Weights of a small mixture-of-experts language model, trained from scratch on English Wikipedia.
Experts: 64 experts in each of 9 layers, a softmax router.
Below are experts of layer 3 (counted from 0) of a mixture-of-experts language model. Rows are named router (the router's row for the expert), up (a neuron's input weights, with its number), down (a neuron's output weights, with its number) and show model dimensions 240-319. Each number is 128 + 32 x the weight over its row's rms, rounded and kept within 0 to 255. Numbers have three digits each.
Before each expert's rows: a language model's description of what the expert responds to; "gets" lists some tokens that make up at least twice as much of what it gets as of all text. This comes from a sample of Wikipedia text that the model never trained on. Tokens count by the router's weight.

# expert 6
What it handles: Numeric tokens inside numbers, dates, list numbers, tables and coordinates, such as 1, 7, 39, 268.
gets: "1", "2", "0", "3", "6", "4"
router:110179113168124115171088144181192128157111147096129109116147142147162183168089131106151117101175165085156159091146133117068130120225138132129116118136144167163190118135100103112113125118106107082127104133104153135153190191105052164089148109
up0:103113130158209121142143186138068129100091136162100095153159154126170126149091078158150143194079076098172110122155105111111165140198160135105108080108081119092101134161153172159122099077178141116119097065175124109141161156107118106119135149
down0:128183114091149126122070178127099151116134102117083130090128114135111098052101206084105129120117155110118176062117140140039128083138118126132120139070151148149106151064167101131108092126174137143134154186111105071134088107131149173153129125
up1:108096142078122127129133106076109170076089138109106100086125090089162101146100102127149101101080134105077158153097097129135106154120062155066127147180168154115094138181123037062135205160123144154103117139110148139119136084134189155153143093
down1:094064052095087084114136094136150129148092076110100098209104132078145144172177154148111110156174140097084149073105174137095130129073158097183113064130129200083061160159082169115111115166178135140109089133125114130135113126116134167168121143
up2:111102159137118110215152129090172116094144113120139113095162134097101185091074111107111102108124111117142138139117161128125174109154123063118171180129162181108110137107056134130135080170109162128137107114098100132102171125127103117202141117
down2:128154094109161119161116111081138110080103118131091109122151147166116160121143150130120109136151113141150135154152116160216169075175112153131114096191160137139170148092086156149150063130096136085115134073089142133138144126128114108068161103

# expert 51
What it handles: Colons, dashes, equals signs, and pipes after labels in infoboxes, lists, and tables, e.g. Voiced by:, Demonym:, 1972 –.
gets: "- ", ": ", "– ", "= ", "\n\n", "| "
router:165106108154089148129097113147130093148187167093114160116152115130090100119174126159124148093044092120133161163134093084126166099113082175094144082148157166101172124073161117105101109112109104184065123124147152135097138209159139158093176125
up0:160152152093111110091107085148133124093100153189168116130085150113120161141148150190119124162125177129170142139125163110055087116149153112149167141126121124131177112099147163120158132075148147070145148151166108121111122112143090174104108161
down0:155143150092120114134193124142127107108105106084135094152148063160122159154186117103132214130128164100115116139178144176087159143165135155147129138131138106204067097120139115165110122114137093100121094143103184116094146137168179114127074132
up1:109069118085128137067138113140097145196088116099106118191164145169124097112128090072112160097125131154115126109157197125112158117173103152141151190187150098156107136159121178163184136167140083124144144083117056069147131139112060080106159103
down1:105196120142149097143124142060073127074122162154147143103115139131130136115125119147162062110101109151142093167096103122132126114104121126107158088034136152130103125089149057109133127008134145174109150164133133147092135094098149106156085139
up2:119146104136082156108152169111151160141133147165079135100119123076123134127090077112137138129112190117142109109143104154157053140087124102071040096127155143134161169124085113125146131110160083146117143181158167114133139123108119122126136199
down2:088108164144114130110168096096156079191186106056178105118134149114142130109162149129145155084200196159144122143147103128134094119122142064169155154179125083107120147101144139201122111087159148083128135097165123102131074125162109092143115070

# expert 52
What it handles: Semicolons, colons, dashes, pipes and "v" separating items in results, credits and race tables, e.g. "Ret; 1", "Bevaart v McMorrow", "T : Chris".
gets: "; ", ": ", "– ", ", ", "/ ", "', "
router:100156100166105057118121118172158049111146123095174161091133137131174123153089161086164149120061087113149110140118085083070167163092130159149131102162154157097130146101149098116152154120112095114141111162162132107118093148135153148169122121
up0:173147088207115167137132200173202191111141103099107187125144135147128113142198119092138133129098110142121149078055133114124086206145120195137092119140138096148116147162168158138133048137122115109114161140171121081066070104105161139077140167
down0:113120108142172165199113139125113134211124141076107104169117165082086154144067124108118152118155161118114193129156186096083079138123166200129109131088094151125127197131099134142186133111061150104090162155142105116146103171170207134221146109
up1:150191112135034092132207119135122123096143114181117088160097091139113132120131102093099146136115164111114099047157125169133149181111103094121137152111146158111129202142119102124092073104174153121106119112129128102149072102170184089173094108
down1:054156104131158096123140133144135167181163193144175177124145128165145184180137208119131138166126141139140117122181103190140142087145118144138121143137160148133118157162112132181165175061145149121188169147121075141090162141155081169063088141
up2:086105152093107105134155135130085129182147139197131164146140135100105118068085072107152120112156141102168142139190134135124147143098135141052142103149143142123095091083123135168148158163121128150112133108153116174145089187148126177129136154
down2:158161125121146135124104157142144041175144124131124095136087064170141125119105141131147192144195122148131109118140177189162151094186144141138138188125116114118163102146169157109132107129115093115116104150161137120095116099124107142142168137

# expert 4
What it handles: Word-final suffix pieces like -ed, -ing, -ation, -ated, -ial, -atic completing a split word, such as accustom-ed, viol-ates; also "of" after nouns.
gets: "ing ", "ed ", "ing", "ed", "ation ", "of "
router:120120135158112151099122133178094186115105108157107138148154081154165186118103119132076145125186130129152162148136194159092114169155088090110133116111137168083130140146112117124135195118094142137096131116178147156144164133097152122103144090
up0:066114106125171137108108121175146081158101099046157137141179133069131120088119148175158142154115180115162120154114121166143098131108079184143121125113092123193130151136099154162132110136138096133160122169140129137127153132131112165158152176
down0:086167152108120098119175110112132104127168129052110138099074137139114113063169120160188099149111147138129146162178125069108087192078094058127165154122151089140122152182131101169166134148116140200136088137159084152137122093124100119157130124
up1:157133169103111152138061111121130127141125156166130147137168047154144144117097094139121103171164175176141101102113143135086118166147149121127116157121189157066147105114152138111089081088181110124186135093162129126144128123137125135092110152
down1:104115116167154200085146143105136072129129138203137233174123078062167100204094100090176126139174121100085137169104167093100135041098087105138128158133170071164093109116185147129116162071155134094156110159144153165107115148159098113101074093
up2:175087128113123140127189086115126114140147114128158120103068157132078043094147140105152145103125104143110068121155126122092138163140104117094187097125172097127079076185162122107100136111156110142110205124099194114127139121117098127189132108
down2:102162157210107169170122163099116102141125182073100087121145136118136093147130120091095069112118175143134172108168169113185154134098116129121091147145116155143141170138105088064111135111067099139102129140077121149102106164134096133161114181

# expert 45
What it handles: Small numerals and number words in sports tables, statistics, and counts, e.g. 21 matches, 26 goals, table cells between pipes.
gets: " ", "0 ", "1 ", "2 ", "3 ", "4 "
router:164133115122131173136114131120164131135131159087111113159090083136166159101084108131112115148157109151156093118090121125082053134133121112112131171202127143176086089088132141117095142067169138125153158112129095133139115197063097091101095117
up0:156183087109155072107101068121150150062123043129128118119132199101138118125162059097137158139057152174103141047149146098071121086163121076095195105176130112090175171152128116106127114163128125153128124109096173146075145118140153100131124130
down0:143098076122090166207093120174149110114161221192133126160165167102154126105082115090132212090151102094120134142149093108178134167127116168165081143146164111188123149129112172097138092220111104074125123120174132131164109131122155178134109097
up1:153088094102123118068180145071104140100081090159151141093170118105080127105124109168150114075107127126127203145163125172108125136156128194162117130167086104059175142118134169176112138147120155083107203113060072171128144111140074112132108182
down1:154134162137143078128088134166122098145175111120183133115115096070179106144117117087166096120106139145132156114129061123097135148210121060147119153051108109060160130074101102132053101130141119046178147116171094145147105112195099108124117144
up2:064173162174086128116083128137105153110115103152112188172180156146085131155110105097116125154142127075107108114083159117125131154148075127052116123120096132136175116117060174160131150174154166097098097134069167130131095136062131115117151145
down2:111157087127108074117142143142109110158057171103079102135130091122112136081131094065111049208201153213134117093126109119127075095097137133141100122129140054110100153115133101083074126254114113121172114160140126110097058155154117150133134082

# expert 42
What it handles: Conjunctions and prepositions opening a new clause or contrast, often after a comma, such as but, after, until, before, However, without.
gets: "but ", "after ", "and ", "with ", "before ", "until "
router:115072083167135173171116113073181089074091160134182146132041122084183111179100161068105119112088131139153074080199140130097157135125172076149130123103161096169155176069154129104115107128212155157095135108153133160158122100111127126107170132
up0:129082090137158109137117106128148143041125092086139087122150102053153165168068123180146105195085113084120102161134145178130179120154134077089163181115117109098134128084121130140178101116089131118145127169124077097081155107093135152078122160
down0:092120153136103156102050111107151083152117158181118167145181127182111127095145151134080177141092135107097104139166169098129129138070132040185135092109083111113112183159122171162140137100146137175151063154145153115138167150094158160083101122
up1:113127118081088127151083152115119131158180126131106103118050144135115035109170157112080163125156126124098132147162124080052169123170127106156122093132084100176105137121116160132140147087125149138104163057172095158137168081070161158081121109
down1:113146128114123116121157150098187130129137130199118114113172158120160107121109114119119094052079120081096143143087164199113140128088130099153146133129139148063107118105155088203097090120106157148131178117099134103115123149162105099129135127
up2:136150181159079111106078139141126110130069162159142110165094142107149083125141134121098122154046157129185134142165214108133142131106071102142090103123121137097093114123124133161168107155116137194151087141161113133115126147126113185043147132
down2:108166101094144142167134200171156094096156147093186150103132097151120177210175127139120128112179165111122074150077117112127134123116111154128132107139108142104092172128118128146135165074126102110113135119232125115119196126147120176088115094

# expert 14
What it handles: Main verbs right after a subject in biographical or event narration, mostly past tense: began, moved, won, returned, passed, fell.
gets: "was ", "won ", "went ", "began ", "about ", "moved "
router:138121071079168131136097099139144150163090114111111172101064108175126180132136136148076119107161138118164135090143133110040131134129122125100066120147115103086127155082144094092129098157127154131130091139140130126100156116147104142130168102
up0:110175138185064129042118143108107134122190129143107160119079091134088103123079112101100132174104145156145080112122131117117171117072069170126140104160179144180122159133136191055111171121112166145100121146037079139191165113181162163149120136
down0:176077156218180184153055092170111058122198135078089163080157179127160112167189134092100163117127143170104236122111181116157142072100122115090140113122097148182114143145115182058167163115101135124099127117187151134134150140130213083125197138
up1:107127131111126130158088117130132082097150122065117113098112131152081111164083114134146099102139113140164084114142103140105096082094141085130133147190181095155107169163081146094128159142108152147150108092106129194112134131164118117156176170
down1:105136151194167147138181138128104110162069094165123101144065168126181185173137149149189111132089102156143150161139158110193089134123149172149142119109144150080106137149123078073118107162144129173209107116115165116107114125156122124159155115
up2:066085102108094126110104107103188121117149155147113133097067132145068129160124110119070149172104153130141129096068198101084142082106152153078078183163121113137076151118109136132157119099129141123099126080139128161136098164118086148123095109
down2:079166106057101121182141132180127038096113137186091138094121139116072225117137069070184090135029072119142117114106179156127123137169117118093120154171167135138154096200116097140173101107098169105145154132131102119174114154166120112156081063

# expert 35
What it handles: Opening parentheses after names or titles, introducing years, born/died dates or abbreviations, plus short foreign function words such as e, de, et.
gets: "(", "y ", "e ", "es ", "de ", "en "
router:196123117115104130108104166054098085094103124165173017196138117114109166166121127087073126221139076154148120111133095116169087144108154126149107131165113100130150180138105063115129103139124107136167141074143140165094151113123163109168136084
up0:127124160123090145143129110145188102118152129101148077098163159139038100166084196154169150165074104129121161069120099151145095119109118101140104098097158152123143167167139078165126063129174217063078130114151101093193116151227106114165109096
down0:103176113110117122156107148138098114166140108149164101098157119149146118125155146100081046087088147137151114125147133131084145111116146157174113112119128123103132209092136100112101125145138128144133079141185185135184113163135134141137151098
up1:164130129154088139115129123139130129098077117114168156156151088130149136143127210066134099130161147095090075148093073171101150065137079169159077124122134194141154130143109155197133123145142142136125137128204112069123123134181149142124138112
down1:162124089199139128164148114098105148132115117108098105129166091121113091107127094142140157159145103118156194075196149134144127172194170118145129129125068141112183109187089151078146058173118115157112135114100067104142090209064144174201181088
up2:151128169119147099198085163149116098108157137108119101091223138111133086162172160093125119145078152101116124124091153124147149182104189065163142111125140157060173102126143101084129043162150167142105163144156133111186102106119106078168142126
down2:157141171121213157125180184115119169139123184161088097093163111182109082152131161077142096152091182154109123136169054152101145140111128159142143166141129137083123167132122123107131143154143146133157156182056106112097137118109149151142134098

# expert 18
What it handles: Forms of be and have, modals and infinitive to after a subject or pronoun, such as was, is, to, had, been.
gets: "to ", "was ", "is ", "were ", "are ", "be "
router:124097175096118184159126113129084072151092145156149125100130101169104132058089177201080137147104105116166109106181109127129132152105119174122129142163086122136174108105134104121164147143110131151152079147134124132094147215172117139083136125
up0:130122122151182054077128099057137184103151134132127132128162144162176101147116120188087147154103154183126156127149130143117126138140075142081149141113110128165109087183085123097094135109104087125133114035146128134086149103164194143201115112
down0:183098086112152127119131080161171151088137152120083127063175089157096182120126092124147134112106132141122088164128138144182153152078075184153117180104168128127176105112104176115085153130105131140135110103081102108109112098182128144104139198
up1:090167107129179085133112149182139136072163115138144145109098066152168145054126169126094091155194086143130130228105178123133133107147123144146140141111151132142111115100131129113160186128120133149141106145095102140126110102137178107126145101
down1:156109089067117142163138125087122112105133157130099097092180152094125093158102136151130056118109164146135112096109093168109083121139191146145147137138088131146145135105177148125120078129184144152100117162113090165163153177087118134124158136
up2:099171149147154203091169151170190150107128158140097152186148136140111178211141126194124151096133173109183119177083106094068162128140109061183135147083121079100136176131127137163104138133151145076139128104100102078146147134119085130121091118
down2:118124142112113107137125148121141194180114144111098176110136135106122086104137103144127156090160100183167065081169107107118147155047167152136103093104140147106111160151081129056119171103138157174130190083145109109133099125168095197092098081

# expert 21
What it handles: The words the, a, an, and, or, nor, especially and linking two nouns or clauses, e.g. Mayor of Warwick and member.
gets: "the ", "and ", "a ", "an ", "or ", "& "
router:125126116207081129106163132139123131091136160147097104148142124146113078169154095165122138166115107161070142132105143134105069134086079167136117115127168082133096104139116147099162129139132174195134119105150136125132157184062138130147093209
up0:104144158146130076176146118086097115136123118116121142121138133115113109100083121107121120200116181122167119126159203132153102104153112130131168138157181103076105061158121116154111129092125124148219144102114155078100158120135075144141127157
down0:135060103120110143135131104103110110101098099126136117136084101084184093108176081165126208105109146143118083134129106073129131144149088137152159073143121101183108144133106076133121109121128162132107090102160065159199157113136092071142121110
up1:115127089074119143140145136120091094103090104158124147138095115125089135067123140160154145114139117191103113164138170112121181096080100141115113083101113143096106149161118179184176037116126130137173113079138149180203157164156112127163152086
down1:147215174171120140112146057110204103165095112163141149104213127054102156179129101121130207109147138118101147161145083136097112144188141138153115130132172152152087059137170150080109146122174112088095074127104055162109119051067192138094156185
up2:173136180105099170109120116170174136117057081092152095148131117099073110119131106149120172075138155137112162148141092155133052102103071125167167132115133167065143129130141178180105100135107139056127124154085119146089166159125168080097093115
down2:127162134172153180147130094152108117092151156145152085111173158112119103101157152063106123119137107112128059125111174071125118141187122090125107202176167152117069094162115144112158181133180159162137124100140125128136134112142170166137183146

# expert 22
What it handles: Prepositions linking a noun or verb to a following phrase in prose, mostly of, in, for, by, with, from, e.g. "force of", "held in".
gets: "of ", "in ", "for ", "by ", "with ", "on "
router:129105117150148146124119112127087148135195191124080201138131103062088078206097098153133129090167110091116116085172225110159125156073056037155157101077119099162119179163130106108182118117144116161129137091161059158106158156140177137138128105
up0:150042180136131094125181154103130130138114107171142178084122136137118124092117180109135139092151084175095154122122129130141121152137122125180096160083116155134147149133059077121103126193110125147110195136094143117107129152079136133104189148
down0:134166151187103136185166162166080132141157160110176125172117142144106105060109113141156161140168102076093166106096163128130108172183132132175098074117102127153114143128193067169145118142065135129071127129113102158092091115146077083122097085
up1:138137135130118169176155149138192088095122087092126098118164161140153133123100100100142094139169160138147111090184103154141123123137149079126177155119136139101114212085115097153113159118177147151160194169128106136120114140139108146033196150
down1:097186121131170116089153107107138109157174110161158170125089115147164146116117076158056045130116112144095181085145100138137121137104102184104187110130145186136151145117128138127134181121155147101161159088130121169165157107116177166039128238
up2:115106166108110178129122132152108138141166159132181125068066155147115094061117108171120141111104163133129126107117113093127160111103155147112062142100134122185140108115107127091140076163117119118163164188159102142166146151152113118164141149
down2:144128183100091111173137166150116039097169123173093098138132081132106134117112110127133066157157119096104131101071116137098134148185079103092158138100152135149164161113161152139139113107111096185101092049153162134047124055091195183114173110

# expert 57
What it handles: The and possessive pronouns his, their, its, her, whose, often starting noun phrases after prepositions or sentence starts.
gets: "the ", "The ", "his ", "s ", "their ", "its "
router:090108136204121149157123149124126135131125129151112077135180149121255188105156116136151144125139093102133167128019192172134168197119089137133139134183144116102105134105153172099098121125102152195128115132156100083147106154109159138107176102
up0:139119169107135140127116109182179106136127126118185060131106122146120154078146108116115082115147097111146097169123158116204163182164157146175185160145170089139139133089107097107119125122115136138121143132102104104161116079135148059129151102
down0:097149169101132133107126113152083131147085203122081129106140113138137121151164153159092091200068172141101140134150157144069139169119108099120097133153134131126126134163103156165144195169126176106130140149155089123096171085158091218141129136
up1:118117136098146137075199090180123172127115131104142090139135132108114174163190177090185113109125136097116118158072096173164085168182103174150116099124159202107119100121162168180093146143151091115107155137134108130063126187096123111088128125
down1:170183134114115115172074121095128103214122095093112140141158078135169130137145105148135129127152149106197112161141158138111125181148105069136122075167111158120119138108109101137132082125166105091127103172106133145115179110157164075158148094
up2:115157100094071156143123159121099134086090147178139096123139111178147090105122132165069096128150187113143151109166185121103121129145120194087137157114144086106144115113141099143077101089129177162167107199086148167238165113117122170112092129
down2:115142190159104095154133142119105138126108075160134122226137160073140123095129161146088098115096101118109110125147165097186135078151151129144127147098139147110118145148103134124118129068130140129109172075146137113099110133145169048102159173

# expert 38
What it handles: Final digits of numbers and years followed by a space, especially in tables, scores and catalogue numbers, plus unit words like cm, lb, ×.
gets: "2 ", "1 ", "5 ", "4 ", "3 ", "6 "
router:074144119150115093104097132170122138132133126137087141134144135133157173094109148129129145077156113094100099081095109111103087148127133172133144166054129186136085124140150129097142107137116110130070139090193107155108163175080130094110112148
up0:112129127116105051156132211083108078120129156154176126075074104161156108137176127184120100072129099083085107132103048105083146139164076124118090077090092137121117143132061124134151148169085147127110070123105119112122126127117160105168114127
down0:166123114134138122164144126165161192056180139118063152144075118138160144151140138118171082151110086127165136111133155105171147158167158120140133119150185127147080131131163095170093146112129156170140103141144108073062145077102106117161144079
up1:153155112123058083138088105186189138158132128179159125100152092107122077041147134087141120074128116133078158092144110180121132160150125156188122105138126145151154106078162118185105114084177112102136118143111122154110159105122092121114129104
down1:123087118127157121100142140131113099167096141144118159098127113141101136142133133100176093093168137091123106158144166126100115111157171163168153134136165091161200139057131109184113157121160106168165114121092125138135108110183154140170163137
up2:098166148170152146144095113149094179128098171077084146105159122114092132070155166121148163092120153146143199114144092157184142143159119140087137082123170155139144144095161163151124134136109185102139152114087082129108183092142165119094177165
down2:103157164169126160183080174114174130070155131151159083160130112117090131138115061154151133119177150156113136128111176195136182125108123083123139106057114097153129140134122149186111124141162092139218125122165102199143140078180096114104078166

# expert 36
What it handles: Pipe characters between cells in wikitable rows, especially sports standings and election headers, plus table rule lines and semicolons.
gets: "| ", "; ", "—; ", "Pts ", "–; ", "%; "
router:131134136114158146154159112149155110130166105099116118090141136084101151082116134135065140138193165132134129110122146176091125186096116134131141156147145146189118086188111191148116173148190124103165095171161163109139082070131142118079160100
up0:166164171085121133148156127113147126064172197130113099119173165144136112188111103105116142165096168107152116118145159154119121173096162099195169089134088144135159152136071096117131173148132115103117181138109126111104118098084072088101104104
down0:107090112177179104142120128120142133169156152146114141136112143109081136153124110117093138123159115134118092079089186159187142129148132124153080179161167170090102099143104131133140158107163136171193127125107116161081068094177138118121161133
up1:092146143135124080100103173120141120145151128112117139091125132163168101083088133150075103132149112112185164150136138110154126137144150175107109127154158154181168158101209152114122115115196067162110120141139102080123085114162139114099128077
down1:209148127089113112178162097157146124127081131085159085155183197174141173087089163161138172101166110153132101078072127132062116179141111153135119173083111141099148103103149060091171124147203091120128117102116087173162170152121129193097140141
up2:135137090103122182134114136116143118142113143079151146127119088086160159118136100123128139145150164170111110117154134109131173125101101130195116186112163215132179159151128092162151067119127154128115091145191105157094122080115102075173139096
down2:168087142089153135226117113154188110097140124107077162106130145150104102150114143149148148110127096103124201101087057103166112107091174151187099128101103135118117154117113114092134107100114158084139109155107134117087158139191132104121091139

# expert 37
What it handles: Column headers and labels in tables and lists, such as Date, Votes, Candidate, Pos, and "in order to".
gets: "N ", "New ", " ", "List ", "I ", "Time "
router:116167106115114111086202132097143190059139085097128117082166117130106157052147128068139161126107177151103170151139104172128080069136147124146101123141102070147112104107157061133175153151093119106055183120130108051137104138195128138077171127
up0:149130102138141115122132096126158131111117132153126091142145114156091123162141124087144083159153148150118154109150153176094159131197150096101084153086124085186150187096177163190077188144149109084057170140170044122117135115158141104157166096
down0:137049091154103092135122155121158126143112155087156160100101125119103144148091087116156113097140102086126139110113110151160163078127121152147066117157123143175094161082208152206092114164138136054110103091134087078113127141158094104150126119
up1:096138179145127069149111148093156086128147148148115099176096161120110060154061069151078152134057162100125106121126070182155063115126163096150108158159145102138102142078102106101185149161059080125134096144076140138116184078182132109162124089
down1:128093126116092116192167160110162110165120136128185113122104158104150134102137137158146060109089108162091124128150129142127062088132099095184074148106088140150080128155100113127144156117182100239117100122165130149169144124182168165079169095
up2:116102104165089102163093128114178117163135071090155163111157112082164123130102093156149099145128092116127138189138151125141130091087094136127194062133094135134131059131144149151133080144148129163154157134161107090126090174188115139099160100
down2:207119120160092131193144103152105156111113166211199146107114133156126143101151151094172172158101096126057167165094151150117144116159172119157094125118182135127158175122192123120145105078153148056101154100094218080061136157144063141162143139

# expert 53
What it handles: Adverbs and verbs right after was, is, or to in running prose, such as also, not, such, referred, estimated, said.
gets: "also ", "not ", "such ", "used ", "both ", "later "
router:070142108091108098087088176124139125124108113153114142106079152111138112094147149156077112114113153111139145172083190118226135138101115074127125101106101131074110101158144116088152143150099110134127122162186087152145072160086162121087144103
up0:095146159124144134104160126119150126121133149170099067127107109132111113154194155097105145162166124119104090099122147145109174177097102129090138165143184119120121113149101208144124049142187067150151106119098139142165101134150094075154100158
down0:187095113132152136119112123148092096102153114120094067136160093153163117142197076046136252163139160142146124123154118167112140165146130164145104170193076072147064128116136134043114170123157086103119079179123133161160106130101175136151151051
up1:111132126167171108123075064139154093135143070174115144147158119119126120140114149135148124047071096123151140111148050104123163146168104145148028087137132128137106178138122103092161080128075125116077117089132101065136176143096141145143127118
down1:107057106181127106131132210191131132172132194105121133150152192110138163062066164128146092115124153084104141100157109101192062090126073115118154084105091156097167119146110191049119114113132127103123120113086101136139124181121168098093102138
up2:129162121138119148169078137159113123128106101073164137073157124200166133046111108123122093105164123128121143056116175124142128128120132130120157111138108146110139128119147142122100143093132105155128133122165131081124116134034106197194155123
down2:073186098127091137162078097112058109177168129120118078098132127125127190126160187158135176127147096155149117141133115113141111172163202109163134108125063141103124116128154170133122104145108157110107129160086120163100154117134106144081209159

# expert 2
What it handles: Hyphens joining compound words and names, plus slashes, degree signs, prime marks and LaTeX sub/superscript markers, e.g. Android-based, all-African, ^{.
gets: "-", "/", "°", "s ", "′", "and "
router:102120123161116156104127130118068103109130111072177131113195101152099082158121052076132137079099091165112151125155096143118107061142121146178158151161133139110123186202119124091158146156102111141170079106156135127086121191103137099151127129
up0:155158083123105160153083094133073064138114180080140142115096169069122095119146127127124168118143171153108081088170170139138067145139123129174086119148168142166113080128183133129142127098186121152119173098096126119106162114127131123218129156
down0:157142119132130141091078161129110124142180195094079123174117149089167126122096155171146064157093146099096118111139102159184196055072131135095094125067204180160114123114145164117146138155102124170155158106063148121187130115084145117061132154
up1:151118113111022136147098154085134108161104083071096079115168093126107135186157159099127153138125195092074111115198148186122144087158073122114106152101160063188126087142136123178153160144131093145156131144118123143146153091151144144197080130
down1:132135119123117142166116150125139096110086128137084109140084097142151144120120120117096114159140144114152127083203160079116105104099144126135169212105094117101127165169161150094145131160177079161157096138117081162123156117115128119154136052
up2:130112153228177091135115098166131090149114156157120169139074128172120134145166147127159101158194097095129054151105138157140146201146095164145126058128138141109125109098132068085121047126139148155116131138096185127122162138147147115144141074
down2:126162136082104158117149128115177138058187143117131049159122165142137083116076121104059061138158160140156123082137139093155092123142146101169118149092112154112122184103128103176085132105078101135096169139132104111119127138093106118119195145

# expert 30
What it handles: Punctuation and symbols right after or before digits, such as en dashes in ranges, commas and decimal points, minus signs, parentheses before units, currency signs.
gets: "–", ",", "; ", "(", "+", "$"
router:122083104121195035096178201102118070127103161118124121102180158088143081215124133111137129148142105058123130115154107157121135126121144131134132100131091164124124082154168086121145146149129162126169097106135182122116162158147092094143109116
up0:114121133145154113123117137170110136103188120141108116134091101129107089127149158112130152157112108166068090133135072120084141113155075090084125113075130117134155143137096111209075114077075137102049072171127211148126116115128066105160157116
down0:122149089153137113130185160135135069098150155080140095095122155062119120133114146108108154175156055134173070093141149128116125101101154175108152099148077151207155126124135149181136155180149139116162142114118121129184115066216143090168105116
up1:149133093150118158098133160122083152121023167079133124118098161122174093098075152117172102154121211144117095181154109109191118142120140087146149098124118162151130098137123138149149085107090148131166175121158134128056191152069115120134111125
down1:143113161101105143087149120123135105115157088117171159111096103123147146136210140134077132107104187126111120066160136152131126124145088158101107075149111092077119111132139117121117108079149125128103104113123082113165102154094205135103198198
up2:142090147127109164124141140117140107125110134119111124089110149106124148147132109086140104113129165168127066198139122202157152128144148120063089170148123115189142130150112125106131107121100089109094145102176145173124122156143095129104076168
down2:121187114060107126109175162106167086159105162124173196104124176101081102111114200074095102157147129162080134139133120116162117141148155123101147111101194122059155131161143140131129095165180136166107127138108050199136149127167166120141135158

# expert 24
What it handles: Dash bullets, colons and field labels in infobox and taxobox lists, such as - before Family:, Kingdom, Born, Coordinates.
gets: "- ", ": ", "″", "• ", "\n  ", "Born"
router:082152109115062084137090084181167134117126127084154094153129124174062123142166155139109119129070108104129120100177091140128112141136118172103139165112156142105139140159137051176093147102150146125122143143084097159122055135100138118140090093
up0:128146141077153121165124115166132162083131090047170119163090145137097098068154085220115149188070120142156140144117077124139129167087152149090140156169124112142139161134088144113109120129161160163114123140137092128085171147121059099104101086
down0:103081134159122143137130152166123119165163169108091152140119140165161115128124091216185110145104144127095134115168154112115158175125107133094130049171098085021088067155084192162116054088132110162155119070134151139158117159094138095102125174
up1:121124143139072170108173089134070147111142140147147101139101095124153125111201141155105121201156174132098077152088101064062149139093095193092194162118130143099195133139089064147175165063112101182155092103165125083174083111145125149145107159
down1:077158101110073073134091170131106065072110108109117121157131160075125141119141146137109219093086094119127130150125075202142130212138183111088153182099102107107128094151104049157105099112128134113104146108105129064074135141130127117102123101
up2:125089138137119125098149106055096153085142213111141087164141086143161142127098090186080136070130108127149125135135142112124118070131184096124118088084156110110176181176091123148120133119098117165143106097065110120140136120112193143186111120
down2:162139121149071114139186201142107143163094136142188097188186139093132207127136101126099132063164123091137146149158163127175114181159147106112092072093152103050147123121125064102098125097124145108137201144097058155078107170187104175131154068

# expert 63
What it handles: Particles and nouns in set phrases like took part, sold out, put out, member of, along, together, down.
gets: "in ", "part ", "out ", "on ", "a ", "of "
router:078138152167168167161101164153116178105128081068052179137086133091116173100132135097016132056085137113130126116172124095063136132120132139187176100126107149122131153175127113136134182102139113139128110155106154108133124095124146115155104122
up0:104185115154111111102113098147134068106098136144226124131161115091117105132124158145139144098084169118077167143206156079113103157099152047138141096115135119130079194135142212136169197133140111088178137124134117143162136148184149131154079120
down0:095097128084092097103164104136137180103118152118112078116146154174113101091106179176076136146120095166162165136225157162113113140116104144104142107167181149157158117082123118178104088138179099128118123117176155078112130200060073104131106141
up1:141119143084099159140112152089090125116147099143153178099179135129122176129128057081128111087078145161120078192145172131025175139167110151127136163143150128132194106139117125181176153131123098129142128169158061171153103119104143095137140178
down1:111160095113168153085110140118181089146148135165106102081100179155110086156133139111116143127081102124149141206123102146079077139137109151106166118150166113176150115086110121082064117118104154112110140158115148142102099130129098145140101135
up2:143102098120118158120159064115131147071087123071113108166097066159057078141179147122165084133174083153162100159139155102117146161162132151097120148137082151126107103134167125141164112110101111120131171137102046066117077058145149125070148124
down2:075137116186159044084164086111102108162146156115127130139140147154147103132105129138130222113149134140156173113098179071176120149128091135183165157146151084129143158123094090118152170194170194097082084117124095076106139163127160178142132171